{"n_layer": 12, "d_model": 224, "n_experts": 48, "experts_per_token": 2, "d_expert": 176, "d_shared_expert": 192, "activation": "squared_reglu", "moe_layers": [1, 2, 3, 4, 5, 6, 7, 8, 9, 10, 11], "router_score": "sigmoid", "normalize_top_k": true, "routed_scale": 1.0, "balance_loss": 0.0164, "balance_bias": false, "router_cosine_scale": 10.0, "router_bias": true, "init_std_router": 0.0223, "lr_router": 0.000667, "n_head": 7, "n_kv_head": 1, "head_dim": 32, "vocab_size": 32000, "norm": "rmsnorm", "norm_place": "pre", "norm_eps": 1e-05, "positions": "rope", "rope_base": 10000.0, "rope_fraction": 1.0, "qk_norm": false, "attn_scale": 0.177, "tie_embeddings": true, "parallel_block": false, "init": "uniform", "init_std_qkv": 0.0353, "init_std_o": 0.0, "init_std_up": 0.0353, "init_std_down": 0.0, "optimizer": "adamw", "lr": 0.00114, "lr_mult_qkv": 0.4, "beta1": 0.9, "beta2": 0.98, "lr_head": 0.00678, "warmup_steps": 321, "schedule": "cos", "final_lr_fraction": 0.03, "batch_tokens": [32768, 65536, 98304], "seq_len": 768, "doc_mask": true, "train_tokens": 408100000, "steps": 6840, "dataset": "wikipedia_en"}
Below are experts of layer 8 (counted from 0) of a mixture-of-experts language model. Rows are named router (the router's row for the expert), gate (a neuron's input weights, with its number), up (a neuron's input weights, with its number), down (a neuron's output weights, with its number) and show model dimensions 0-223. Each number is 500 + 50 x the weight over its row's rms, rounded and kept within 0 to 999. Numbers have three digits each.
Before each expert's rows: a language model's description of what the expert responds to; "gets" lists some tokens that make up at least twice as much of what it gets as of all text. This comes from a sample of Wikipedia text that the model never trained on. Tokens count by the router's weight.

# expert 44
It responds to: Section heading markers like == and ===, heading words such as Awards, Music, Candidate, and suffixes like -ism, -oph-, -ation.
gets: " ", "===", "==", " been", "ist", "===="
router:412439479536469539563524522450576540390392636437383524426506557528473394576445572595367479528455534597444467478571533516513475492511462471471470503533524514514535518553537530510472508512444522538490454505568467465364479578512524506526482567499536481619506516601411533478555516522543515523462538498502485557433525498581481579420528552483570463500540479480471601603515453529429492459489519454559475408500457546590448410526414553509374462403531505557545506551464472497507483571516468499504474509460480492452571412505488553481500400566501578543444517467501567468509499595457496490492508550444492442446535465487486485537452481474491502506482414456490487502526537548535596471517
gate1:516443506526463487434525459542571529530480516590615500521530508440523491518487442509442477560482459619456579529483464454528482539527559393560504417527508397523493433466570561483471481506569503505483511461581466613504500461476542508509433501446476601479455383468536517440539508387530558505512529510474461573554508521579601467454451376512517477562448513501593537431582502497491559468581577510434534442449487427515514481494441473431496440382555375447470421457578484512461527478542408466546532494530491554492541506507501528460489483472537471498548484499573544476443431532485510546602455504529609478491470499447533484480515444538439466576532547579363576516551479494493421424520
up1:504481469514434495427525478558537508516518502546590531525502440449538428518467427501465465552513483567494565528533471402547439502524541420532530501489519394503473462426563569518495470514521515455499511488557449626541467450399497503525419517505488641533460388478475531500536482386522511513512598515457432558566528529569564500414443376458485474529439534446628497422573543451467577506582521508498504459421530428494496513491461427492463452383532457477522385468576477520494501455560473502551558501514447568490528474488487514461570481524522489521553440555599505462489429563545520526576462525520588466504499499474529445551556393497513472576485520544391582527642449505503519455470
down1:504517515526429415535571483457488549601537506534563506468502448498570417455469645502508389583503451518527570396476472505482561527469475488504520443541472534516494540456534583463510547434565486488472375552476474493519506488523484479499469579512523466350427555444504452527524487519503542516527517573463501484528468522523533509486505484478526418484387406407551518545614509532447446533491518485606454562528461508497469547502587458528457490581502501494492475434513489427454459529418483588504622510478562542479540416472541481482387513431488418476510448480568545509517525542549591500595505564368535549517457515476477490497541455560541493445428503503382466528525533556371431472463
gate2:569471479654498464497588469489536495429502530463492481464529437441576367494537508526547512526506441646519473533477417560511478488541411497479512485435553550425501425407477509539500486470480475559447484482498547496519586461445383489520451465545533610417537567499494547534413629476497483467556528485557493667433584444482574582506490555486493496531524520539402545518497506531465501539444428439496463497577485527452486483502484544477537508471513499552459492559394524498444476442442534426511418543550446627487520532506450557532524527519519474561545483529517467383506514554524550593545545399490507490561422508447529495485549480518516541535456509633514522525507535580518499507462
up2:506489523507421483530583539526419502506496512550580491471533389489519434522489455528585453489485499549500562537473546600473562525455507563421573397508515487473520445459446445503471517504528457475519483468441424519508504550516506511491479473573500444503571493378466444418524534475579543519527498544553590555446428548526454507488543551438472531578508435509447495516525570519486498521530508533432433445494544480565484578594488552539463384492527492554496573588526533519556526460509477448491528535601468616474485460511418475524457557545507528614414545429446577560613623478379482417557468519462446482450502494454508552492520516531630498574555510546475557587406515535541522524598
down2:464571419463456571383521514509525460470456583496436492487535465438483545468520430482513553505498600449450500450491448495501495458459573476547585481431488530499428581607499386440605459529487486519508438504452570519511455518530517502527583516569483536517464440584426525440541564467516467484515542469540517432399360543503476519515501513484507487416583532491496481458623534446552528454502509506512464526522510564438563427414533532491544477425427465464458536506510424439480578464597486402487519427541610528441493480510446607525418542583469494534499530395465525440482481417577519565464500471407517481386513559472513476538486442534444426562510589483503538477502535465468521430517
gate3:497436525494588544398543401531518572520505501512467557436418503551602507541586442477463501527495458670518568466603539467413398498488556476579481511538460444578583517537587527494450493477598485539554446473572517518539479403587500474532461497473546483464519505479479522429598577428480537509493488547450456518485480584416498477455493600565479475519500583502393474506492500461460506468552501552512546380486437475532541508400472513525523434421398408495465468501526471479421504527551458502515535443536435510502485500492511434380547498508444536427541530441559533538472566497449500541535429434582481481488547513561457498453527552498438446564587565491575490452499511493532465454456
up3:491526495396459563601489523440513524411493459455481471546522575397450544521414385588564530485500583371497564512381483466477547467520447549470604523509529447482472494557396500516480489464454491450523386538420616500506582512524500406419519456534478480463428449519506453475507549485497434446449518495414545494515479418549473508577460476575504540496544476526528580458537497558547513496499536437529442567547498565526498581558495390543506439536544563476553440574477549544458573448478553509476588545449472577526532487482518461489452515515480562426397506547460434518605519485550481491512553409427545566486541517524447562447525497420470531513464488505482498518466563421590488543525
down3:502515499601541498623482438528427443452529512477446436471510465513598479482548425495486469546478479491452503495470649512556454457470447538470466421463470546450501574498549443501643543432414464534506523520459508535513484515476512528468465587496503506567538499521548533467418529469533517513491498493555550540469466503500417528499540506466575576537535445565611454651437486568479474526450505532539412513556495430387479508526437498540512479590549554460490483556437429532536527594492586485514547536439504441469452571543495474502425497506427488549530453565505527424479520479571423547519548554623529582501533582425428558561586540487478598488451493497551455492391491556515586505528
gate4:509560516587553475514469497456547465424574427499507442539471522541499476474473491407535445492410512474455495593466564420482463570449473450430524547566491389473531527475491476541536448535508430391455419397530502526492502533501513494465472530412535581551457544533556520446412605438505466540562550427471504470431504543514487541460523559458515555424421583587491517476411480492463435524524505476404502435457514503377423468459474486429481456512530449505494457454465363437509551490540542459498449557490521520515429555562577520459489513535450450378424591481374489545466504495500511604596581515487491525499513540440518443508461532429504528467470576624456492427521524515511499534472
up4:515526508519568501581517430485568522545541475552470539476459472449492410516415467480483513437457473491451498482524509442440470502492548439448452490547484444416515603418437453486504501461559529458441497486564553515541493524491528568463527519507471506505478412552552460415505591456524474487443568503444502500439556573522528484477553571417416456451405599505429447424457454393449484464549477465474496455507451397516553400512505575391411424472472488459403487516502406371503576552598465385467517479566615465481424581551505486505444542565575505470438567492470522518557395489548432499503506515496374540524449540492528486502488508508489472508473469568487546484456547463589463443466
down4:527514560495501505482512438450517466538503535478492614443492467545512481579508571575465518467533538621487500510420486470511477476517519503579517416465430489533589459646533478438552604529473457555488454464585529502549474504549581558487537578485503462536546503486551467521435452585523445488511635493526525452496486513564354473475466511459563458524557502479517431535561620454531481602418407507475510488447577494527571490454500501460473562440514513538487513473589606501523458602493430543521472533525522527542524543562466431441529531547566466580426432420516536544542490528474492447467516535575389476545460562493461477458559466550464471499513493523435446527500480640421463574417
gate5:530570493532530536444528485472348551503543467411531557532466494425524515508465549478430584526505544609518481451635549426488449533494611498446500477514471558510433552433475524517491528527460492523520491498516450466521544448488510584465561494540425500486478513465432468504496519536556435492528414534426533515451408458491517471528638566459556531490451599486513492348529568502471538476549535400535413541520491568465491520546520531485520486521441383517467503430475482543456474457437441557516523547531437553572465479386427489460534562547478529513525511468471568526434538522347503538492545470549415462455510470453534482526530532493641506577536527522427480581502471528446406525572
up5:535584522578518527464528525470353525500515459389448588535507476457518484503569552517465563519529563622494459447551583472424506474570603497473478513463426530482406564415496519523459574504387400516468528479493498464489481468467490523426571462514441501497478551500473477476551524524514447472498423503403535480472457452490516524503603580522521544445463570407453510395515550464409570497560514451548456582572523578524543602500546582561547498514391411548445511476477531560527590485470477510545524539564461492547456468448423542465545571543517589563541542499509545503374507472402476485471543479501441416464526575455524481491572491487571526547503504520477486544503527478440460473575
down5:477513467492444553567569496529430431568550507530465498538464441543518510507510565486518541505480484528508521495588462555472445563532578536551439500458497489517580477510404480442427433494459476506472564483543509535513533449517541574508475447518455415456537400553443496492471549550454513505540573498568483592488489438529575456556443501497469493449529398408504469574508499518431506529489530409523405564552556328537429473467550460449463524604496502523511509395481581535466408501504573506476500485539491609465514510457475556559519511661482473531573548439552461516491442529496481585608400496521478540452453476564525513519561566472526561556486448533546566602436418463475390488554
gate6:509462461478587517459458524483478443528521520404482571491480399517409449495543484523438488559512468563546525488521531554546468544545480572488486397446483599623465509451490495459538527526443568492350589419513468484505596441562494430455536506476511425526565571460463547456469522557510532398467465467454471535490546521453427479521470482449492528491497518597475555502553473646484611537567569463513506517492562518544577559511602483498566476504511567493463402511413480443474486466472486455541414553471462533492458450418426466488459549517477590535503511493499422560418434534477509625385468449424442471477517507479484431507509518485579555469487533588542487498518477440393504456473
up6:475488476548402502551471477502534535545424498482540520482569525539484447449496550504584524459426504401450469448535512572437614455420549435485540612505524470444502487433509469503486482487475523465578464528390487575488400576416442463418407530505470594519490448540572461428550496440495464606517500481502483418497492492566549468495477505475543467481466509425529510623476529494534502505506523499441539527551450443471462498553451569633505551552539532492432569416533530504557488543541544566524465529519546549484540483531505585447512501436608403438564437469591458501493529529473456462616554514522501502576513584501472558518581439579550458533479547493501445606473504501577514622547
down6:537538505514462463511457541575438505518419457566473417521581534545498479389547531505466548581558468508392530493467508445456531436371509556501566582480559622525497489529457542517564453566631443426524416510503447467452573529443599534455392468451523380528568503472453432521503486595542536524486452465493479515507471574547420482486554479521579410472533518456454468513470460540482477471518483478431489502494508513527512519489466525524470521396451466438507430422523497509472577534535447491375385517482485419512489446528565533494591567464498545500475484455525477505503513470370405503549465534554521547491514496459475473520522497511453459384546475582540564460497574461577517576421
gate7:426391449443479518489476442462480501526491566504519505568483571443489486477617526568454454444468404483490565463569410497481572591516491503570557483472554429600501537485473489602515519462536543435461494518451562476544492462464507410494486554489544528520640434450561502465471499538448501456414489459451512659517494549523498467559540462583532481555555441459499534474530486540565518514504547392535483482600423481456510586515477418577506628447469454549449496478499561496442449507477541473534484456505508573559536521479377498439536422528535493502440438462445529538442556470451441476448466453476449580458522488506439563553496516468450494491570495490499527411430455489531376398448
up7:367428461531453484531459434470442510519579516431498540504538527441521422475553552551525431488466498567443509460516539526466587617465441496440522512474574498502526541416487555571479600489429515453447458519539437480523466466438448404505516523481497484517615474460515486532508468555476488472465526520491508680459526619541483501610490504543505479523505520545544495508559427504557504570527480372604485535595476427434480561556492463570521524473572558509450525522491539454567546492475429533498470461550528545582472487439377437449526441494506509581369534499467532550468517443495535430439529511561401511470491532512487495580517451507496528487481455465480488374505465447451422404499
down7:596475441458542462507500540395534495465475533521443423369512538566482566558453525607638564523521390502512479520473484519475583629578587490567519545503490526424559482433565451411492584469526476508516501524603506585502490466480498537512453438488481447510482538484398492481485461482535449549522404407576430461443507502436553573396462577502456517543478536525490509463468528381517471445509543437402529532506496544562475513447453451563587579523558469472544501537565481509555505496441479486504506452550466492479454573446571488424438456467520511561497554447403474455566545491567571466549538545472519514559484537489478439530526461449427405531537516488539539486512571478422550467477
gate8:570448436510440483411521509498530537500440512482609541503450505569548504497470541465547563397448438510545489466602412435450545521454603477468478487479551525476449508461503573501464474496488479516589498433549423520503378559513383530567584471572469544479522478523516561434475490516554584466555485501504490512421539518493564581461498502541507431603469488450459559428576525508567638507576491425460535422514453607490494521502503489537569478406454433390509522479496429476540537573601468493550485499512488538537452590501495465540546472529498435553581486604551524537464428513412527491567453524526436473547543478502602479507457506608480475476520483506422525505508525501444618445459
up8:545487490542461486422484533482476575471471515467559565523400475559553553524473545513509541427438415474538489485621431442420490489510551455549450521513523526423447560479548538513465436536526511584569459484523440551491369582524448502560593493562501507517544534520449561387449529493592583439572467522537483513417518500521545587458485511524479425558467491427441563467562457489577577484559467461472577428490453566513512461520486545501571480392487445441465486450468445488565537522607483499521470464499479531516435573546462474524598458514531477532579480567547536533489450555440483468548455535496439501574529454504519426522437494670451537448520553530368535456486498505456557412491
down8:508482445488525483511441551496547504517537526499501470413552466456432476445503537494449576460517542486444537475420422571537548533506587622387512499437524540540519529524491492504473480538506514431404461381513498520485459474583542496458479497521453450554576423501487514556533517466489522519474415446544604391486465507408378529481464510557428519522478434518544489563618546460598577369516431493398529430520498463440472490484502517413441586520440431534442512410520606400434562520523562523462533455480544447506506518529488457545487428465487475411526545506523518476479482532447502600595528490530551493508452514473361432458463516542466494492469540495403459460523440526465482489411
gate9:409491450527511530487553512491441395497400547458544578480536484539591567437542499523475485530503464565600551586435434529551421454425519413518507477538471631460494447519450463478473479524560561457582423543514461483507533481506511465502455470542510517512370530575480509473479527439552469456440526582455453522468371482586503551514584486497432456560426577469476462406575505529500481479473496516457491477468458538527547408387494585496506494480422489507439512593555467550447442504494454419520418444471576544377457566528466482539522470439425541413452501438580426504480501506470493515433540517560549554504496434489529436471465553462538454534567515525465473540404465468522460420571
up9:607515567461529448531450478544583597491558534500426434492468558554429448506479452449478531511473559436429491442519566487477547560531456537492421500459550344526578532577581539526539549480490482553460527425485506521454477501522438539519512515425443482505640456441554414474519475589422476553538488501533538412549593553388542383456406470510480561474569383501527503557451517450441484553472547411547521539533507445420456564537541405516507544518533516448523517444477513470466600511468535588452586537526498480601547407490509529531479547499503448556531478567432551504563517493517476477548427484449511419489544511530484513523523475481451554494456466427491513457592498489474529586469
down9:467472547572561502484505502596535499432496414591465472533536474390483499490508559493434528579483469528545481443531472513601465558469399446556410481466569543478430492582490518553476498536497530518502465531491405507498550489509536425489471431538470482488545583490507468486492516524385487488494476534403529444430377461442511567460462517492499478469545494461387471427516441511427515438563644462593461470463520524536492530445461486431529450654554421499486531462538543529453441585551469461538432503540506571529442520461551499437549546498563436483511480566435490491557415530525433435458436474521545417508504563553514448473492535521455393442532464516495418520494565570391484510396
gate10:600544444475503456503513539461482515474458529524429493450497453463535520535471553528509577535462453509504507469504523552455508530532516537547548478474447512484478540532491468484460473530488415642509465450473522443535372475494517509572493570529532438504484492387420497514490581547504575503518417549513524416480456541518451551479472436454496515546471502494413486480495651480435522496466578490504435431395441519502489506537452516587581474471534452558569483504456413590441440448499508501392641491519482501444500545507615655471411553485481395508526571514486552491572603543488480480526540461496525453467503440508535561383488594519527441588552421521555517494419483577483528584485
up10:449527600552543523547511531497457487571539419468482531546441483537516536505456455513569529482479467482431470485402525504582530409502507531487564553529585488543467443536476583538574488519502573483434520491501513495517566563581481442421404494544549486499425524525507486479440488571570498498547471523531505578460541450526496399466585499541524404489489409521669491426469404535525503447495493578548491503493485495568501462538504505463487551612581556560519583447490577471564541471485401449618355481413608473543482482475477467540507492562513522471532537514444386515517481445482535439480423540503538433460549522479505445484568468425331514479471542489461507519455543544495462491461
down10:540490525559453463489519536443431473536537483484447495500521528486510563514487415532538532569610581443474416476486499457521619469540544580475525481516530547469459417541580486469602550507562560449409548490469442484420572462584495525467523501475566567462571495401471551389524481520505416585502518483441483558491496515617475462422560496493560631503435424401509482485522393484574500555471416529549553513534505558518454480656512533533422468464509529503568498439515536567479548524475476510563444527446407528509530495441528483627583520513513545473563522448517471488446428470441528473446444559560521463569589422502497509549466453527498484477437479550572543550498473560435526498509
gate11:432557518528495499485482538544481534539499548557510448507522514536501505493566493408556523407478529511516530423462551501422486515474577529566601460443579572459530492535395423597460492476549439438459597532526504561520477544563441485546462607538506524525432535465570441435532462461524530438449504483463414494463534498466456503496568494535453548598426472463509447458571604552539589544543573414439536469525465550537512541444527525503458498399408426486420538530549445558490426616575468449518532416527450491455459622501393501493537556440433519450501562494571460488478492530442481502494544439536489470599541336457528508574528476539488496502461446522557467505478430459482550520479
up11:634497543483520517533495530420474475455508513412464435486465504478490495505500526569477502532598506452542484560521498527526511541549416500490473563596458479628477460480485524391556485549429580639500490541463494334465500486402562462504536453450527521516600458491468445553431480483468500514490518517515548566487493522513564449469427527483486464409558574542482482529510433451482431490452474555515484531594489498551457469534515502500461501512460531463591461557443532406593584461551544550473430480512530540575471448531478462446494469672572516464467453417460540509478520554577491590542430495489450473519379543525457511476487546393522548462515461467384580465556520552531479485446
down11:467479493462589485454557443502502494439458438597427502543469521491516526544607429478484552419523485514516401498495437557451519583513422504528487441444488545464375425436397549469491531455529519510474536537478456382554431550496604500501472599429547457491569436571470531543466575473466532510438554529540532573461520437516570521528523438510477526568518407518497432510450548460473531496422486541444574522536477530576496517346536551402570559415486505574604586468491456542560514502552450470525583515529531589615520443499581534528504462508431459410453439533578538521508539510469464453546520516493422515496603556472545496506535527501504524523437514436441493561510493548516487473538
gate12:562511502519461512510438458516511484485418541309497563419506443506557474474440531431386519392576441552472558503515490496510500550417560512478393538529529552509487481549485520544468481435508539450601449477461458561493534435584567456569617484490467500492419507559449458482492458432566488502484471601509504482508374498462413488594485533514491472466409543589487540536484567481512529584495495489421562462561501592492557512496519532535600473415515474571380597534545524517509488537395430532555450511565455499533510510483494499510515557520447507467447510472540484567560508531396537564536520552513474454489555428487567562434483483592594483437509495443474442529557517527517539492485
up12:498534490483451483546530478541575433518515384551458492471495434525394482443485539452557529517484492456472487580473484566530502531426449553383539484461589541478454501444428480473424472519448494494412523512545529402439494544463535525440479560514481444511590476522468493592456555618512466536457553454401530609457453487571510459453566373457410545514578477391517413505495530387460483629481572480525425537478503504531500515484504482492485525488508631510530477527543445483465374446443533561458533455585450548475465427573499523503469509524570563474493493539431420427529407500577490473463531433456451465488517541456439511501494454490468443484478491531549477434412532523587550470521
down12:553485521459494542600541477448495571462518546532521446586517583437546555532483522553541520524448529437527426491487502471494540525519567495506440516555418540393501453509465511507517628392507546508543488504465462623396482563531538523461455462497540451539457506598507589594537536512555568568573471486468395535439400474542505566455519610485475448446569483438528515513440568463373476521507482524437506443523497515497562505468431509586460516566594510523562479488519516478532485369512487491528529590508495445554555479480542535533492561559476493527577434463532420518479497510525459452381480499443427448472570577461544454588515509447535616506547493428491433511435479464473573427514
gate13:483472412378510564553649484492481465505510568459480613453482536508573492468488526471475507431472405545589559478470554537493481488488536480595504438524451517522516397382433467535499498456507458520443488491427505445453469445417487548516455578512551506493570579450487482452459559445422556476471501562549496600505449479459471509492529451557528575548431584494497443469550513518484556511541510363512557422477516423493491480530427462525461471476465486522520531581459538428576450511538430559481489439523466509534450444467499521488480446453482564397493567448477515448551553569488449574553530495651445567412507393511508467501529544479433567573562541479522588542512432563537532482445
up13:476474507499493483435517483491488468480407498525534566495507525398538457534536411455451573546504437568498515544495494495421507520491484496523438466399530498521487534473464530521429486461556521525542509533487493476541523485499433596537479473404520499623477568514459364526472409542481472514445414497520533527509609572508375496562490543548492464461419565403452553459523448540488493527491512470459506475522513526552503530475439517399616488422373471453446469459524449507490523517434463448526525469508487593528558564515442442416502473572455516505609556513489548515498485430495460495549436553552451393490424502617481531413410496515413409490517510393407430561512493594438454466426
down13:544471441477513570546480474540606517462458484530491511480492442541460458470532417459538473475434536542563457526599528512435507467502563465578442518516482494480485471391547467480506467525524393517594474480488558509517476487477446542592418509404501491560488512521564444561453338485584473596523526541560505583531427485483505518523549399485478550473426558538440539523550563468521481581468496386478471529501457538509489488477516487539525486500423578524547514469522393583417521381448483551567561502464484476545484453563499461415482417529462416384546481417540489532555489485433421371508461576512509456496575525509570465553532444515504535559593403465524471557519492542505535583491
gate14:455360563529496468519527606500555477501593509545514485430424489505499452501479492470501479515464534421512464478482479613520457466409415445558505374453592514426430443540451440459506534491528490486495386512496434500453490544416517517531361493508538481562510449447585444485496554442541505437469500499548551480477581454496465458524594568462497549557501480476569358518469544570455470525575523529458509515454499505479464504500458463430450468409510531458517559554590490397419474566516482486457630468554640497472451468515446508537423482491441375424477535453554464511587467517480533490534493436449556518520413496455512495531457517481430557542475517486566409518468494517487455480503
up14:429361542552471467569478579491521525461581527568447478436386477528520479491438498525539456505495502421469460435438427642538472559396444380537466422498538478442431514533497455508476539509471560503508426499455494489453464527468488491549414471539510448535539456472548483458472499484536458420462474580527509438482600444500414496530578521461530503560490521504572353595464526553494460566554488544432482550456449466478456498484441532413412444488511525463531473538557511470430478603567455489447566464576606472436476458533462453482418478477452391450467513429458497536542484537490563481531525452439555533501395527460529507515479534432470502563510563472532365506475533548492463463471
down14:497596486491539520429565436494540491454482578457533482533547456449461567525525455481529509498424502478551433447489466476452459513570533410477469566485462481398496382565537486466446507481535465494434510516594492540510398608523490493572582529449514540474433439554471549436585416483555493541498529551463453495462578448503452460461548486488538453547505477382487485480506560436494478482428535409477531457417479482562448525481408482514545466421534508534446529465542505544539539374524467562518517467530393577484439484523470549403468478511498370532438552394464580453497500462478536530410454533448555585434557497482576506567589477552543604508543410551508475497466407444445507471531
gate15:480515418446422354462421526544491544478461542524545571569522507545459486474483520468511441470563616512530418541459441534477497462507515471428536480485478493500461508390475504460411551525540573425657433410534467503552516506461487549544515542534464477533524505504531483485536468637557540498451482427477464524477483480556612478489479455518568444536479548418536451498559526533460449551405495604433436539533410483464422467432466543522560476503493459520453558435590507541407371511521493502482509531427512592517525551512466571566487458491451411500590520558544440556529500533572499521466485407556469437425548478568485411515501464410443493513543449485423495440524526484495432523522
up15:503464573600591620567566501511528496566533493470447433452479458490480449506440501520513573483449421453492558437504590526506557618509491445530497506515553499503574490554551467552582520479473423516417603524455538481437463482503506443481502507512501516521524487557466493478476551393400414511502503542551554453485523517430429529515523539460429561481483452594484556494491416471583557429660537396498515473409580496506579565600515477498408538527489500493523460571430503425585633499514524451489494477566500432462457507473543461525493480464558549520457434457404477463481455487466534426542499593496467529609420547426510543486514482573529556425443550493525489517468467469549533514499
down15:499514529436579535552570529523593441548590418458506518478412483583510479445410482590482581471609497572511480521470561481552425514449494494549515420516482524437482415530494493493463524475532531457463520494521499453544435520549460478424479485528449468465401498506427599524501518521477526479430494566514517476467496478568461461607459428422346479562447424544576426462492484513563528518526509454467579476560486448492524448468520513609451595339448453451514411533517495503506579572532517435555507456523466519498504575531422516631550483475510528527510497531521483478423376489548428528461538475491496488459592494470496539503484498553544448474441564452469524578545441413526489587487
gate16:467602556527522551560429473459487450539491601471439490520490498444469479448491484562433530426513536445501525538425405554465603587526509455582516556491597502451504539489442459406509486463490498590558524469445485454483473482523590519590524433485486516554411462493576513513442535479536516478456489540544530455506596383554504553540472530547582472562603450474462444486455597474538508530508585535468434514566440476507548580572543503568401500504524459577521436500385549543475622572496533401512502410454513451516541479554462537454430424516521438439442442493495437493503485544550432544470462437390486405509476548483487513514460419490494432515536490480575503524500385528468541479505
up16:491444576543545591580476476567439465486564517418440574556443457454563445473462445479421584503553534450438460482463558464455535507490463481643544434612562550444530521526485537451524512521448492522485516578530411544426511520495587496504410570499464548530450471547513516500560504466554557502465558518543498608510647465473409538525532458471554536468539541477528439491458507494497505519523527518501479500558513460495428544516507524521496543459513393548491481463468492427483496546529405485651519538475593497532492509441498369449508567379448519514508504470490582567541429482448509541583476467462534438522512487464485482559484344460474464508477439541513410503493392570529438457493
down16:544499422560547490562449496528514449490535469496495507583484523434467507533498493537511471453528471555458562403461518551532538447526565474477501446555415520538552443473548476497396578421458568412405470485362460584533475504523434459509470563564543522560444449579495439496553534474474454552523490611545506567541494585512576563449472483544520523526524575505602588479522477376536603497505456468530491497444567471534627498455523505583517509518530458583473509476425582498545517470531462496392473496419548450618551474538469521490454484596544534519406558516457581486435480520419524520498443567401546472475522520461534463524529464522484529647463511487486450489553530466492584533464
gate17:572552519546473477560573487471456532534513476410505540407587543539572547449495437472531573446458523450534521514439479467557463532406571483599536397522535613413498521456415580483497509483531501430526426439444545462482532476428543509562413581545466550557484404514481520491516464489529460584506472473538552395437511588483588473498524591521454497415478493532424445584424586516534492574458465393446496470464562450495546509543583503432506450487524464547434484496528419553592475473420506495542491536516454435483466518534501541480515551458535522489390495516469535420505437500572527532579446588477433484517508525453517406541554565455539458489515516568550446492538436451598555536462
up17:559566406489443446512591474456446517516461565514463523516515595624421496477530503529619542454469525380581502523517446408561524592510512574546555502437491525348528537458510475552550602429493518476639523506472491497523524504433539504553465520576481550513509437513464516553504479520445451497509497464511435468482507606426528495468472533597540497586542542514514528511504539470593457508520557441482516482495477494527517524548562544459452548528531504548474539513536527559499525539498478503533474493453540488491546576593543601496520561547541457521497480482539410541568532568583495430558445594505483434543501515617516523469540504459507521618548455576548419538444524410496650453523
down17:492518558487507566589531495525473545519513442442529484524469604513559605589438472536537459535462591453558506497564479480566435514461516562481521518459557449482572493535543593548462510458442496504505490513402430486524461525488510471528528520494462462612461598536470447504470545629375413535472500525474511515456554517495489470459514453475530539451602509495463539512545555421514468494605567482572454566458491505440435495623513521449488497556462565502525516527506464562508494492555587439535447515443445407494498463609462648480435579542608533591475439488538489504463502485469482507510471441512528497450561461531359523545545554537532495578505449582529476396551498378484510469490
gate18:489478461551433521441472531477485485480428542378479561513501444511552599502398476597502492434481488451487485405534395386435570517464555531479443503536456497496426487439365517521524516482497429451438484411467493495498477566502485491623479497513478534558447546529484478613537464416519527552550476509455582455475444512501479480605477486505521492513464496550490467567478562556517428583477464466540519521479571510512498515557511581500552485512573479520498453475443473509508492473513440536541382537523433598532538494417413586419498468443528440511498570514428560442466629397480495580525472444497511408497464563571610499577509442439492488550464526494544469430481444545474427595508
up18:563477437594436508448479523471501498532388525479473533487521462562452549466426483540460474409473449503361423518511362448465480485486614543531428541514481433486464528521425463494516491528504434543449498487421486513550495552522502584658507564459500543537405525526561404598539467477522553605550426486409550486430454479470452432520448496562475363525517424484438472552451605466476450567494459470543505438452512414504522504538460512539558510518521467526514490544473465520473534447483465582525416502503501581494515554422462560432425469503492425477444518472551533489430563425559503513551488488492540490438509566537604543507464427435444434538480469498565520426438475529477493554495
down18:424444460398393455490476409420492493410406548547508486509440437529469447464486432466471451460437543448438442419464482497456577480486451445455495475503458452473475563486476438494435447504462406473527444488425474460513475568502501501529507522503541464418412385547476542490479478588531471530486475473462516514477505492542425508501528440509488484447493475565523613503586557483549520550497522459480518544425498469519509471614404438542492463583573612520469590590443405527543562573458397516478407575441488586499524481463482515463520534488531433529406469509538498556548570580587467478441425501419515486428504568572528463524549459492539558480418428516480556526525544496445538529408
gate19:573458459447425489480503479488484448480582550515470569433460570470589531511473496517480537575443315481516495520487570512457476570504504493527552523506554431499518590553518552424361511535470577514557483554492479461508527523514548538520529609475577526529534519473487442460512434535521513539486544496387533544457464547534515541483553445562512487522527539541573474411610541535448440535489467514513464448459434468451507505545511531555513428438489496564499523546542494481479533448491340398555434399565420471509457617524519481443552505408563511504506547453502567424470576487392400545457458563579512533448452440512486534481546474529483529536564483501486492556471508434435624491543
up19:550479409413434425532551564513528467529458507503522572495489467548554429479407553540503504560382449376432530580490481584515503463485590416526554455447553521496466445570447617534512466488480507530547481545460517491499519575423421498466556619604513484572506536492558444509462652495514529439487561448477561489497476463582549597497464507506466536490498473480579513473548564545484507431512542472485479445577456535547522488503502485486454469454559561469596452525509457511506416477468569456487508456428468522470541504697479502557508463465497548540512521533491477365551528471544495483534452553555512513497492448526500461529581485513501438464528538549555501569494539532492635485601
down19:465507487553543561571503523486512395563601520478591450555555513479529539499463464474482495468513497588462452501584525529479414511437492393551428447430513549443502448555516522523483476543564405489603518476517495614600471542542515518402438487481547500393567498569574416557454540493438483522504513550632494466532488538536555468466441492491514518430481400592580428576518504532421505525474395417475500512511457452371488613502500489517484525554518510506478504531563582592449474472543518494592475488444400503519527526403457501481483419452507548541492545447442486485430515472513519462506447611528490530581517468448503539485480523479448559396563545516538420544525515547550465489534
gate20:486467457485507492423503473486502472458443531567478492455428406502560512522556530530547497481578467497434345482463478623551438574508563450450521586467501520443503464548475580580479455643443555490506455465501464496508486581602531518516417433450534585501552568517508527475527499587502465573499428539513510505466454486452558585405531500469545411487530524445461531521582439542478535609525401475426509475451504383412471484486434558471531460449612551548483480568502533552471517492501376490482477524516489464394532543531531548514479445479487476503527498513517494453504477558446442508571534562444492437441482495488526450527572476502457499475508579549474511452624561515448614601519
up20:580458458475497476415551441422495534523523487517549502510430461524493547514530493491494548436488464451426517486485427482522547531552572474531573496470431475523466565596478488525533460605438581462591494452533403459470432478594511500571396497468561612493630408540422493486587430469529502530523508580505544468448481448484451514359570473500553423499513508480494529471563482485530460512589443508536426482459509352435475432446486545537555558483523402609564511583563514517541590476533398423515443529477555436446488549474537514490488452449498457481493442505480494495546560534460468490559502567446590537393537518529507482487451511466573510465468532474431457494558489473443584528544
down20:512456576605419480489525524484502454529454497521524456439496502470517525413547529490501522462505687518437509461527455495571536495495425555441534505461484559543470482481516491571532507498476511416466512457415453493542488390513496471503445521511513562533534482498470474487484594554559583510525414494589531486483489472647469588433603455539501580508541472504489549512554468490550569558564499510496483530419458493531642544485605544531499522523466417474601460561514493560496480497604482472496513482416465336482435422497473563497489506495524504548614514523429550457451542499472504544502441504410499481504481440438495504456623438450483584490469479428518492479537649430473480499528